Weights of a small mixture-of-experts language model, trained from scratch on English Wikipedia: 14 layers, 34.4M parameters.
Below are experts of layer 11 (counted from 0) of a mixture-of-experts language model. Rows are named down (a neuron's output weights, with its number) and show model dimensions 112-223. Each number is 500 + 40 x the weight over its row's rms, rounded and kept within 0 to 999. Numbers have three digits each.
Before each expert's rows: "comes before" lists some tokens at least twice as common just after its tokens as in all text. This comes from a sample of Wikipedia text that the model never trained on. Tokens count by the router's weight.

# expert 37
comes before: "| ", "|", "- ", "|---|---|---|---|", "|---|---|---|---|---|", "|---|---|---|"
down0:487497485427510511526538450498486521488566507573530507423521497562552514465486513618461587457547458458387498458514455549498440466520520558568558559495552538488482569509498507475507438536508469450504528499510535469468547493477507472504460461424453482485491513453515486475448518487429492488472480537499451373496443525524460438504515452463
down1:509449520473436559457580492514437549510493501580557548506436470534525574496531542532491535497550520392478517595488520476530478431462533450463494451496496574438504483596517460439519473545496504540485572446451504577518524493556519439428462503426480475453497513489525469537570504490511438483512473528487540446466478447509526505505507527546
down2:477511544513464445445498541487586502468527489476544507569424466491463494491562533480471502491512539548462480446538435474523469512500477552536625505545509520533534414540409536457474477461443462527532441518517499498536519498532510487499513558570517475504504562471584565454507573429519551527512469523532561500501513433479525508512567577510
down3:419490425489569450519460505469566503452417469501453498517538449520440452549439597571509530479579525530513476464554484526521457522477546500478381505503466555503543517527515504563563478449481468489564507520584505512501518467502485556510522505518530426520489485500423426538476482439531517502520531550539447503503478487482382473431450555486
down4:514448489446490412525461537512609488478494436531457580441498505396484533499476486432504552486538571428526520467541446494502547476475503514435638488517492513483516540460520555488554499546450477532544539466507521501485450481543518511484469498486577441522469505496515554493457501495464434522518426496496531494614509436523518507534479529522
down5:528505514463559500499492485492457510422505436400549449466523555539498519437442502478483508461522526443476518526538555542477430568440512463520461458482461503502501520509566505387522505480516500563453524511503429462471520519444480487447431536501451592487487488499529524539537480446424445480488466501526459505579532473519461515495481538416
down6:581459541452514499506497530513468486514505481549483547444499498494504529513490544521545466546529550545469418498509495489490516547533536458525489486384502518506551496493547467479556497484484415460516535438427471529428469536456525513491452562573475512500452514498516518521511469576498587539549471521544465445556502469513531431465451548541
down7:463476474504473546483458498473465471499460545551510442516454493441497443474421446457511526519472553497449450491533483489515478507533494463496495533516524510441470580495507493532486562510536594565564475470490499456493488503465536487455464506504597429585494489494465413553495545433484392450576461491407560489514498471456518470479502470534
down8:488455547466476526590553499528519505536487517511531510502494418456580558533489503534546492506454534410545542514534515528504454446479466490504574522517461525489560508542514500523494475582445548525457526554505541552521500520566475371577539539440478532503460522464563502471497547519399480486495445537561504436628472430501540481460536544554
down9:526598421491527453507398558508493497436488512494450547563494507534501532474535554476488494547451450484503479503457477508527521463551468489525605467572448556507496500568456445452483516529554488506499502500513512520499499464555517461478480355493533459503566478578540444565439502498500449469449511525555503553515557485513452505550484517511
down10:486496492495491517479461487503434512392505545516527463555479428486514482511590503516513561489469580498549501489525477386483528465524466530493458464482522510484503483528424517467481483508407496584436458465549417469459517486479566469563593489573485557483453544473417446452529473504465502548531501519555506565515511468497493536478459490502
down11:446480441425486487484511494433526450535519470481546424517501542462494514437444452412461523506612424452513475482508435478484480455564561418534531477478520461464568474485476504525467504496504472466536568545476442496471494433519476524445490495503531449488546516491527467498560470455492513548489488495459492516544508494456526488511532526512
down12:411591487493516460515513486487489511507505485519484489398494582489504498542484508532583506492467501503484434484496471547584422473455512486422573458549544571530523467483499446514470548486511558492488471480547488440456446452443446505536501482567563532494469518462488482471433489529501503496488487529560507519469521568538575457485474486534
down13:498509456530544535469515529503489534562482456508569524526461490501479445451526541518495514472455564549554474519431508546494492468555447510511423548540522495442547420462481484509490504423500445568542447524519414436543476505480441547531504487451547510548556474533543466507492548478396493550437486505457445495523504530503448530526514479479

# expert 35
comes before: "the ", "a ", "his ", "their ", "its ", "her "
down1:485581544520438557472489469534495498460509474497498502519526470507469443489500487464466518448517491499448439500459467506454518558500504491531467524483431520429572484479576509440478471407553402560455556533506463513534570475449562582536545533539485475458477488454504508526452463504413462517474479478507553443519507537547538557480513469503
down2:516468492459460566469508484468554536407532530459494563504427553499491517497504544520480489508529530486520497502512542416509486454530443564516425503536525472526530543448570446486487472453493456491562448518460467433495543532546500573506513493446550494469546491524433500541541497493516469528483479553491497498537434473472472483482537445527
down3:598471505522439457493452536507506458499482407459540491489554518501501516455474442496554521581584521586472508573478516524522525489526502528462547533453461551438548529501487542518455495426539503549472504459467508479518468424482542447460504433535531513457456452541427469591567480496464528550550546539495524486513509534478538531527484536501
down4:506453550491517529497521486476480447548487404527518551549529559510531480472500533470538499486527509531505500463601532467502535474522522492466582496549480556556429569477496552511485464495488516535476492507514550408462439484500506479447506578528472477516492427526453470446563529573545502464495458512561518541486496498448504495500519495466
down5:499480510465472460503430524464510567576519510459522541466473485521488552525532523501454460495539515446501501463529479495616555551521500535549508578540516465488540544467490478474412464509440521448516469529519494592523556494483587462527495495404467618528444456507507488442512544478446459519508489472462521483460500567517446529525490492468
down6:545472535491548489554491464520522574524544483407519527494496421524575465484506508518492565489498510499523502464469478600458489551553481494503499509512471583435553512491551564542462500512504501538468498576546485478510433538492444500475494463441485491443465480411532510466592475496382448512446483557475462522480461516423504491513481483461
down7:439455480478534441524454510515484492514481458516529442484585537456528567507480498451510534482602540476547521506481550480420513468487589464513621550518568483514549561459511482511523498439461533542519583513519442487459527495504435517544435451453504516529490458482541502493401518460397499524535504486521465492526527515545423559453505501542
down8:559440445490556538496486477500544517514486465556474493483537522583539444406481502562530490490549433516470486541522498424513492516415561488534559432510535508517467513461487486513489447475507441458493467567515517533508545549482430474509478550516572532568485571531424527533524524515596496469539473507466518536526513464573428557546578513480
down9:519437442537495540505448492503470498489478513417500461488492506472563486530551589480540510515547461467541496530480541492498479526578520438511447507405475521519538486489472513542532418566475490527572470537507507478485493563508491557522443427480562474522478528514491468561516562524539469503407462508491479534457654518502520546528481511444
down10:491487475565529454485467473512530536521515516500442490499496512479447561513463496563488490439422533490476524529470561533479476501517491489515524441547567519516645467544529497513538495439459493438452502436579572429534546452507545482520504506522566570562455540530513493444510464502525463512476554535478438474513507481439489450459500488469
down11:468471524453546502531561574560540510466500459529544530458509450521548572545500523491463540464505542410553524482523539457457492441548507502580505510504499491529516541502431591492505482438501459574531564442544483532471538556565440480495489512506460561468521534511437558527522524488571502473479474512484459469487465461487434422492519496522
down12:507491497523491504511492524492460471446507536495506538603452514495462517545500496495586505464478437425430502441546570488537511487509521557535541457524461545486570486506443527484502471529496531537504510494539533509572527453547483452513509496516521514512535556514494510495548528551549424514478477504437542556547470539442450500512527530435
down13:480529579470544527535526514554550490522528396501569471550446461494529439460451429515471506508455504505538524445466529523476470504563529508482462488504461563507513476542488486463495564515481515524518529465486332518541482556467560471459481532558530473509562445550579485520473436444526464517502451572494552532471554451514511478558503508487
down14:450504537567505518522436538462460535464522501444478562523555435538451518509547500453499448432438505461507596548489459485544450477571466536520415485463545540550576490480541510504408480506460470531567531472546494463518440564490495449538536523481510541460479487532486483481472522515445503492581522482504458504462540514522456475461484558520

# expert 4
comes before: "| ", "(", "|", "and ", "years ", "of "
down1:530511498522461544531522521515529502442499509523471495491506466544497480480533510526437570498508492444518511560414471528464479462480469594450539534471472557489456522537495459550457459493521473472567560507505558481443564437539438503512552516521502465527478491426553433493507468522498442525530513459438476492526522472515500528434469479574
down2:522505549586573525554490586503461540475452476487509469448463511461554491559581513560474535541556504495404487490410473476501460392440478571515549478487497559555477574573512494503526465473507501473482496497503507530507539476528566528457542538451472453481515452489462487502550480479493534477516514570539512450480508534513500535488475475545
down3:524512537473548464543475527504493445536569542479400457504494568488509456509519521532487513468480495531488520479456455478552531553460515541551510470537533478506531543424468458470507454548450478540511476494466459420487537511489493542498552463462494469528522543483447501414584439486441466544492543486527556567503545550543535479515438476521
down4:501446498504504553448506490533489489451558416495488483515508531575575516496514486501505502557510477559493520465490529496450444481518450423470553473483543477437463476528533464492472531535514493527495464458470470501591470515458503540505477544467558478383515608489540544476570565499501460455450520554502459494415496498505535482421485492559
down5:532574513549478488566480504505471468532490425475473547438482416470507543517507433482501488467464401559466493458554469474516527510520429441478538445456461481486536499535474456506441555510444482483434494537510507488556510511520466595434502524494510516479514448470500441499541467441493474520507544556585412461457574567473434551513514513492
down6:469475511487510526587463477532592446479536457500521447541434506476486411432574454536477468468498490511447516548490488474501460448521581483497462589516457539528548486477453491464466467565544482527474510457472471548566513530517488469532563444518539482438493492517546504470506443472477499510464469507443491528501464468474530502516438567438
down7:581511465509453497480517498465491523494444531539547510471505473453511453489447487489496408533501494516477507454459485516498529453537409493464474479515505477500457481556505532544436416514498463501561528578435508472538478460462465490503454545493525515529506500535491539547508512551465537532520452431572401483506456518488471489474552530504
down8:490486483473542395564496436560515529563479533528541473556552483524496516495536454519482452455548484451535501460502411483535516537474498471420445502510470473491464472481505530496446493440571511493541482606477468551487463566520550543542422594512514416512520504518529521409521436518536567516482500520483430493514427598447479481471572488490
down9:560499484565449525478481493575519503502470515500512548552457536439469506502426435534431483484492534590527585596507526544446459507458477463508494537583483496448513565536511433552551568500464467514494471460455487542490514449513486405502502549551496446428477570497516558448593495564489519467507516483453462516542504500468470500506462576491
down10:503501486561527471533513543498556479498520479521505475571501582490503492445528478438561491604512519598526440468489472490493449459575525472503530438431459547518515485481474524504523531480541552479513472461524456509561573552610493536507461498514511515532473450515494534563551517426534532562548495541552448561471504532500480449609497596490
down11:452528551522576532476509506534499517483482475521472505517550422528436507531446582551477519458477558462529502431564521526533552488432501448493476479447530478536502446409554538583517503503536560460533472476505575516474472542547558492513451529491456530458449555536509483439436449525493485477529546507531452474519483500538509455469476451547
down12:474533529469531465442506470454463494539493514513462439440511475495550454487533445591496462546443440491501584410534503557499549553603502559482497520467547539420546498500487552536486485519536528462493546527459469533594541486461524556422484506475528498449557469503481530497454505420442506532526504474502519509448490536498527555521565529508
down13:516459532535480465517509488512453505514456471513534463481450439489501564534434563536426489453536507522497481413533479534536553446508542496559437525579524480482452512535519501533566523496474460516495468399500461454514454502419496444447509540543449467574548548480512475492450467538493431410490557555545536507484448473502508456484544512491
down14:516502494467493494501506481503486443439424470567432524518579524510549448546430480594468506542501459474540516437614536507522421521487444497520440537489548441557466529455569502556475464534497529501519467559441460496489394530521552484524576439496517547487436457490523464511450526483472506476488435460525459500458546516541548473523505599458

# expert 11
comes before: "1", "6", "0", "8", "7", "9"
down0:506550505460489502521430536523506575531434509504487461445547538565563477461502496568530487399507519541487470538492563491439457546472537484556493508509526547441420510523484572488453515521495592545514544512491516537557457512443497532463550488461585473507509496555524441527578543425532462492555498471478495484483465484439520469488439525525
down1:511526395551450534508487479468462514464510455492475510466521455462546522485520628536530492517461476539511506449504471492451468425473482541496503505409537506506483483483497508512485464464510483522510482524460471514509500457474488435494476516491422484462506550583485487563492495579477498578491458493519488505439620485543545363482446491516
down2:522496525571449554493475440457581474515553456525515424504504562486490470537530510518566528421434447457483543503489552560506561445465421542582405506431501529461429515454454459525512530590439485491494522503531475450553499515470502514478464469504556517507464511492572471513431550488483497508447556475512542491461521500516535494462469530504
down3:469419454561523462467522458546471553499431511414556583473542500537519483523515459469463478473546490491444493483492527532545547576423544552482499509504491547606518512418487512483433499478514517527510503582593460523554511490577467471470558431508454458523499535462517500592523496469493565507427468505427503481491500489484531451516441488514
down4:508494571502525488467492514478548555543527497505511534483449560554520532422488543523436530498495437471495597521516505433453489456535483563558345515497448521505468517498475555501442502525480539460401575452506498498482574478371502448470520520427531482506483447466490523524547535484430472423559540512524526544481574507473511498497488494523
down5:416563490499479514471561416504495443492469485492509500426567488535487534522535478487559458583611546455527441441459481536485458533479452490557564602480526582501502548511460496487481481554485493425478547469516540522529567497500489529592502449551474538555425508570527435497449496559517519490550495445493529418563479507584452469492523500481
down6:476554539465442548472451539523523490534448454498511507573438497423525484480554568453496513563613457436524493521477507478563539506467551494492483569538404489493501468533511435505542535488468554530504461529524490498555502537455476430478509501476532484446482509455485466531507462468449536540503545522505548421526430452535545490538474493460
down7:395482509518500446506504411486428390479555542558538475544492473537478509484498520513541500505494459459492530470470498493528579510524479513456473535575508515519491473439486421507530560572542490464577508520520472444569526498545541520509502574516544470546573459510526594556488497462520456511495528525512487461535515544457553467528469498481
down8:568517555515524552487426443444555517543482566498524547502446528482580509530532520511461465515514511475570497462450489505487500460522452457437594535543521489522488495501478437564550419502429550491523467524539503473496499450551517527432506449504470523468512530453515517450461452592474442481472579566451504486483609464514499540540517527561
down9:486511499532457532539497526444443483472542546446498506500468505532525466544503491501534494502556486467502473440471492446584543508524509528486407457479503422541527450568485430497496493435454419506527512495472464518450500536516516409445510451465515455513461490537475442533513478513568531442574535525531512542494524433435491432524473553561
down10:462476491526576509468462445444531488511505466553472520477543473467440525449508546436549491487543469440502474555529390495507465440504513571472512488511476455526490400475528448493489438570574538504414505471493504576462494480476505516521429549512486400447490518522536488486507463486501471526523504431521498515487477412565498505510546459500
down11:513487457437477478480502570424488523545471581540494532533550565526509473393488527494515580453514569471514463467532543528495584544534500551519501521527541494495560538446545489448548448558519529481432455471457488516511539481440494441504452484512545522474504462476500564525502452477462559526513536464486470514506542517517552433487498455556
down12:551470595488557492457486510431509559503482445422546506562499493525457535477526462546537552506537521541471545508587484438554522546468512574442468494489496432442541511535485548547564492558470493544520488495501543470454537475519440412494591501472441469513494512517522477512516462489506461514467436569509466524488515430591478502543483477627
down13:507508435502472487517494441440484499533487415527475548502475562516512573457512485537540577539502588562432458512447471468565518484509650518468598494498526521467484459448552475506393505457487503505512577554417485469474484546521445499559526488508535547448562475504437546419467536462486515501514544489500513521558487485552551474453438465525

# expert 5
comes before: "the ", "a ", "his ", "their ", "this ", "its "
down1:535552484453439456503591602459469490530476538520497522448495528466502548498526498495571501528496526463472513509483464556544530501494554435462462522412469517507477504536505564495523457497475443546579511470528430552480504516492516581536510589451518534567475524468515475500466541538478544501486514429503436482511515505508495502501450491507
down2:446458396510571524452500467521503426565441529489361487519436454478478524522558515495505527472490476512562514502484521490453485487517530481493519514520503511550526508573491519550534430508467497400459403469522563515552567458530564497515476503517507497489550570550525499566476409472576492509472535527555520430495539519502458566553476500466
down3:517521477399476536468498552517475501485485527591487538596475490520510528527516521566477529444509464515531484535517505575540552484532478525506490531454502584431451448511461490477525485430544437447461501553525475580425406517489480498489518425482522498513551479523406485471483502517486531464481538527507518478511490474499514555528477517495
down4:553600511504511575514550496478540617611513491495537509485490526548430478533553526504475494487457549517465474521485510411497599532548515530529549548490501483542478476452473538463543569560460491487537455454448489503514501475506444559541488496531522551521433519549505467503466569475471489518504507523487419530505565518540522498487505564538
down5:449392487564529524536482467502522502410501567482500540443514546471456549515538524598542500503564505564494548538592471567538508547505470508452514580443448436522467557488511502524438511513511478493496454536522488520491497522465540514512543455530524514486470451485473496553431519601434509470546502482473564422462597506504412472464534599493
down6:484503479501447540423576465391425547518492462496487536476522529527498479505538480497483480489534510507481478549468503478484501542540519481485592473532547461530485497448498541468518529513450507560540467573535504517507539570455504465503530426500488549457517444484536486483472522472469526403494472587490462469441518503537436492447520486540
down7:470531532493493533555436472526515496528514445520483526527529601476473458434454431511515573478524476513409527527513492547493432520466520507469440515472495506504538445508520542549505455514433422481536439488519520469462491507484575446518380490599450547504512494473503414500432540535490427467484465488485541465437501494521519433403494489522
down8:500543483482480575494569499473519501482526529449518512510490471508524497522560502531464426495482512443489474504494538483476511541441481458561492519488556453477548407476569497513517528505472498421564463574519438564454503539541549501508485510509510503521489456530503468479449587555498529545577488603516522473478483543549449493451454489475
down9:584486488435492519539552475465472531470466509449554463493483556528517461509557543499481528513519535518525529501532487536524517455540502480486562547575469553449529472469437533535479540511451491448501494540475486483574430511457544463423538485551442519455484448514464485421482452534480480546490542480474491496558469510377393523502434466467
down10:492466494497499543565493447544443525510503443448445538457519471467480455507418451497457497523476572518559580527524487506594521482562449420508418514521513519496521466465472539499551470499463522541573539505493489495576532467467492556564550518460492505557463513498505527475468553512476468478482470556534448509432526454482496463425468462520
down11:526509503562507532503467531516528542472532467514569562405495492476514484503517446470566468529513546490483495422538494535443567446560452431380386534531538499531505505520527444479533448527453414459509559534471443514498504459504525538459509514518504478544445468437488514496488508519538510554569519441562504467443460538515513480519538510469
down12:513456507415488501484471438439494501479500467464457451457485519473601465547440516511473524506450497472542463399455540471513460517470441486494431478498476503518580504546507566530492506530488476525434519485424491464519482584453541519463541473444438468462503450505456475469527512529493498480568497511557429520454500511451548447439463460576
down13:481584516488493528415476501424470536540433483474517480468515467500574448481520498541510514399486529524488489542515523483490541468534472495430428466442444497484467519463499424477490516534456495398477439597476431525474459491510418464432482493503544476462469500533417523470494478599464503544524449470513499479518452499571469480491472508463
down14:488511452446538523470426539533536554479492476421473435463524547520491465479509501471510463472464493519500464498541456572512442492495446504540448488543462581557541500463524442515411448491492519492467562415560540542506445445528511480441499490472476543559527445518579540534503502501570547462432493423432550490490426508520500489540530564481

# expert 27
comes before: ".", "–", ",", ", ", "; ", ":"
down0:532520481464462465507568460477450576524474443494537456484518516537487518529471545510530549537467532528487531492427490505413469470538468471423491488551440480501543454513537521522490546475530580473580539487489456482539518504507524424527495513552592559434565506490541457604548506517439516465506563506522452414559551514479521503485565495530
down1:518475541474526430524457543526490506459565583593493468484496467494477501514526496520540495525568478485495518525584507483468462501495426460506446583435499512497501564548472530501485456568521562538548532526468495560437476498529585505495494495526392513521475490503528426392463505493522465508517553545551508433489492496531424535463471520529
down2:464454456459512524541511560484458503474503503490504440477497485524569501502528468516469467501480389519546544458445555488400540460485462548506448514561492488526463499516440448427482548524524484481510479496478453417510501613482455537467461466520448482495492520535563505488503531470505550500481541465440482528436540511556506522571515474508
down3:540460488453427491438497488562538431511496429502509453514473514447499541400559491446460540502505576492520457433547496405462485483516510469494495456579451449462445510492550476462508515513535530490487449465456548455489461489477549453428542497482440462448487460508546548492499499573590460519471472496492459475523513446510537515526436496488
down4:463511542497504525463467492454527594504456495493466572539561462513459563546514469509541497566570512455507567550511511474478490472546470558506404505452562474536509532545549504518535537546506554464557516509486451505492476572517484464530505452489474520513517471530520540507472518571493447435471549532518548439435490497489475405512459574443
down5:529552467447484477483445417492476511524426497512448443544503569478450477525514523546548508437513485470501501465524472466477477546570509526539576503518585482508516516430521452480475522503423537513564500442511487469503463451540478448448503503468480531583510472476559454508526494486483541502556444478534456522515467424486521470486487486476
down6:447489552519451513522458518510441508516448487451565520493530451526528511476470424470540507472549616501523521561451601479487493488528504479467503534477532629513507536478444563502524457426505445523512525489510503477552468439531535504601479480585504479479496563532457538488481458434486535550504434433510468482541486452492500497478471499483
down7:499511486514478537591533479552466442470492505477538433479530467487486427465536525474459592549460505503490471526512497502479512501454464533524435542479526519426543509445532549457484546459372535529454528467507528531455500484524479451463485541543585469435541400478442397465494468525427503472402481476530463534565489521551490557539549505465
down8:465429524497503543498440463479530451502492502525511504441530522480473524535487527571547523530471540568473538543485397528501402470514515479435517475426562537567575452529534562501515523436501489493474491501465511500532472507540583415527545601524567479462511602520477496497502478478481477521492524512492577598501447502531433508497497518502
down9:486510491525402469525437543461536436493460506568481528461504541502449483460515473523499443454557481472509488564520524487484468489461555480440525566577514539514508461566515441528495537459486422481495564532494568486524492526551431528557518450538419465495558507471485471485526477455468498505517514607504499507499466415529426476480525569539
down10:513482563475482491486529526485503484585528581506509480491537540505460504516465555502490550553533534478484465435474522412497497532507511432489412552591474516543520404459535456515535504480496500472537487511472507470478558494543561464477480488513453507533589578538549518576511470436537551524564496513432522504478464408562471571535536471520
down11:485510556557448476504473439433496509506372529521456537548546576458568453494505499559516497537503506482528512493413438547570491410493464518393475490414546482581522546492551515510454459581482489557591452539505518516468464452504490478483495396472570480500503536481514511506506473540514548541524480508503513528480547540534596475473478507518
down12:561550460465510499488486517396528549559426474465463541517464456508454467471491492489558468460488566537481535574475486455569522447497463539416365481479510508483547452542491462434536561451478434458440547474472516518570505447576456502400512528518427535519512471537464497553540453426425493520465536498540529497477461516518442475469479583449
down13:442500466565480477534439494503513517508591524585488438514533484526448481482506472509578488566502449440461543474524459430572445476476577523487479548478514496522514528465540434473458579531529439539436489446479500500463463448422485518526460478483551477538478496488407437562479494535493506518524505513438555480439518523563512507533503519533

# expert 21
comes before: "| ", "; ", "N ", " ", "R ", "W "
down1:454536533447495518505483621498548469482547520477495513502477508518485435429512513491472495548521461525563480477434564458498489517508536445510453493506537502483561473442466476526503509512520481533521542546491484521513463461501505559535472492483443486557521401468516494508606449522545553521433542590494479510512548588464466559540583562514
down2:458529563508429475474451489482485555530505542428542511453439474535535462461459548445501510460566544486450476508549540596450518525516516511491497434509559541526520499574484570493489497493491470503492448446518489541475483526514383481508515532501399496529505473558407511585545510501517476477548501479499479473504436472465537501489525485485
down3:480417523573463542457403438520475486493466467498487463487499425528480549445477526536549532474502531534489447482461550512502565489533577502507459537464432483501544514542508456467450496549449529443549531505483531521463431533461522517435506550518479477480432482520500451485513527543536548453475492524522516514490472503547468507553510545542
down4:585488495456494500432451518525477534480450448468531455523530523491512515523524479505467458532451496529407492467550490467543461432558537569545505474569512497422522511523506507514447534436451526462480519495513484528537455518511523412570459428473503558514529480560598453499455556587539487463476459531446501492504491538433450514469477563520
down5:499486519464489569400493496550481461521502480523440537432530467498532481474504509507545512450534492608551518471504482469473495519465572471499560496397538456483519564521563501453517447471486513419480543504491466523538454542500485538463589490419467510416475520566503542484503467483484515462494594516473517413454551457495495473511511514492
down6:535489452445470462473502468561535497546456511480518506556490498487519494500458365553553516449446502534483537408489562510541519521420457459563449537586499508535532513522451533485401449544542422517485456574527494533442551528477541517453491484519558494507536483441507493491473461522513590472473577453489533462544472461537494475455541442538
down7:487513539524532494567518498528456507468481548456481577517543506515470521507475454469487488513480474464599560494500440401462503504556549545462469534528514446504474528472448495583436481458549489494506485477501474421439455480523449521487502560531498511509492422450579523408547480473484435522463445527526553440509485418523529502486487497550
down8:531512475489501462467466474551450438490545436546487549534491502489517442470471398539491522581477563491501395492449494534543488510564522503495489514516439490476512460498480512472454476501525480487502523520532536501519514561527544508473480475501504574515573462463528443430488457488399513509509466562518543555520412525512520447504604545475
down9:599520455463441534459384405511531462496464497491502483464439465483506515492525521516498488560523552489473413452506457535471611483465534513499462501454504515512563504545471455484542505498541456502423488514515541529394493538471450447458435504451452504450501526354522592514456475510512509521460501494509490510547540484481582456471485553515
down10:562475482443490445507485508527524528442488516352562560503524514498492525497511504525534416395525433520454495597451504477416544551484517555425544549500510455540443506534470530532505535476454477440521490502480480512483505490483459527569491487500535527513468539542573428512520590494463523502528490426485515469525494493443509470530489476457
down11:531489532551558440521435504550435503469488602532499517570440426457534533542463495560556530463439483464563473489491561510516474524549551481520471455520499461524516511533494538426522408511546558556464513438501531493420555485500506543416489588564492542534544539531478490548545510508493512494470508520523515510457459477614463445539554535599
down12:527400576457482487560501527473561448490460504505506568450438537558487577532446572465430502510514547478490505514502520533492488518451484543524522485513508547447514413498539508470493554515472490567433532428504458477497513427477461496478413548553501480512470516502450540550529470549478539496455482486458579531448518528488532502500508500507
down13:522454495538480422508518528506534458454589454486484467505428543607481486432482527455511565546486509539474498504498497484510469559479545553546439537477488496482516451369457498488491477547513580500445476496479501463493528466470532528469442528465492442392483513485529590432546485483453476517500499447488484500529509447481485505503536456527
down14:576556438484444535518459461497547591500477571490504492482433485466565532558490490460484450513486515505495539443506468500477417450508429516547519465490490551480567434548506575541454473454529469536571521445440511490525497534458482492502566519540385556513509579426443539515514553457470501512519530530499426503454459532447487512488469532479

# expert 61
comes before: "201", "200", "202", "199", "198", "197"
down0:519554461552475458454487540501580544501495524467522470574527544523488518557486391560548513515467512557482465534483501438468518510588505501534528563499463505494533465563474541493478424535532515451529528477531542522483490470492545448518455456484507460527519438476482470503438477445554522461529512524526495508430525572446483507518527518398
down1:508475456492502499485478443430452465498494456530484489521527561483488506511491576458529554539512439485431496498444429493588511533407467520497371492474557511525508442393536499507429512547585484452525490546547547498533542476428505475508442482471499492528529521541478510515506523401506487503470451466517492462517553443565422440503523474481
down2:543484441462566514553520489565516514492497560444475499489441561553564530480449495463485482474422473436555461609473585519487522484560465495516482543481567540481462599542561525454408479586509501507488522556474415510434556444476565452464453456475525528563469506510525462514468460511546445498479524482554541462509483426495504519531556445486
down3:441464536490498583474560574507495537516444523521515503501482488563506523520529472454442555465475474452465509477464539536458545468463494614486399497434457596496511465532547548517531541464554432524460488479555487550550478490565446496462517527507481474527494492447505514484498450484558495449488444555484470469540582542538417523537476500494
down4:494523524520475503487487467469541473541482472504532515438388450501516443542463530466459447495466572560500513453508559494500494492524494497543482442549489431503507509496519555437502448549478548571541504503476463531500512525489446534554472513483571514523488473523528578522526551440528507478512564520548539467503469468490511466530479445495
down5:569510479478506493497569420547386518539501462515462541507550530522516557508453516485581473480529459466483510598485552482550449496484514513471603508582462436494463505454500453514510557454509519479445479521547498514531493501506485500519541510507493508511478586473501496522459516445497469461542490495478548534476481454531506502474508538488
down6:491525461502525471469443493528490552501580496469514479483503509496568490470451477601486510454458580453429445460539535553455459495523450535474461502522518550502540503419564476465444483530476482469523519523552530490541477528533481489410524524514411489554492528466535428489467443440480550520474505473543554514570450558554515493449456453532
down7:537466460525446455537506455496499524548475505482482447476462477496467514438486542476515550483565492497505531448540514470464540473501588506524585555457555527550526432460438453550499508528539431466507491585553529521513504584517539438558463500506530446499553446508467489442457517507481511496473549624512455483525534467469497523496474464521
down8:478456613555504464484548503556467462524464531492466517572540504450550495509530473477482502443544543467536457553492422552445509416491499501499602470617511503499479501472536500515469529519475489562505472481532569531457526490511523577479456499513485533531530520483538483407483476539525508462460473476427511491457488488528448524545532542420
down9:455478503457475474440471454579538488499532558557500480487447445503470475484552501521527433496512479427490461553465452482471537560541429534468480473530476530477510500513509514493440524541589527515529540516530501591559539498534550467555459555510529473534566419556481555498523460497478510442554469535569481501535454502476548491501492521559
down10:501526459398503539504493491463556480515548484539479509450514453541503548531517494473497539492589460466418477556476493536458534514464548514611583498548444501468526494492557486498533552538436472440571479467535518517447566547474490528496478498453519555594495532500560505473493523457546516479549439511529537512502531440486494524511451489497
down11:525510488461503492516470467433471533530407487523510563620460564508475556482441531457480449483495494401552506415542588515510423501532517521508450532548555464501443434551490531467515570477538491562523421480521536519549537477503539532476509493527488459498484477486465536495541482430570441475513519526513450503542489494558527494521469567500
down12:541437505560481428593442564506519460487531477526524416520526477509476550501476494500489551516434510482458497555426494497460439530464473505543567586536448560476516519411549484449460504494426517454528523479566509562478487395450435538433500557528533452542415464518456513501454448433402443520494527480454455544466536460511505520478520471500
down13:439561481452545538473484411456608454541489494457540424509464462447501471546510540437502466464544588511520540468494550511495523469459536444491453496497449461489448428505576402484518556437551512518466608471463397499501547499513537514461515518540498450519526484515505490523487451482447554505482530540442507528482525524564489499494495472528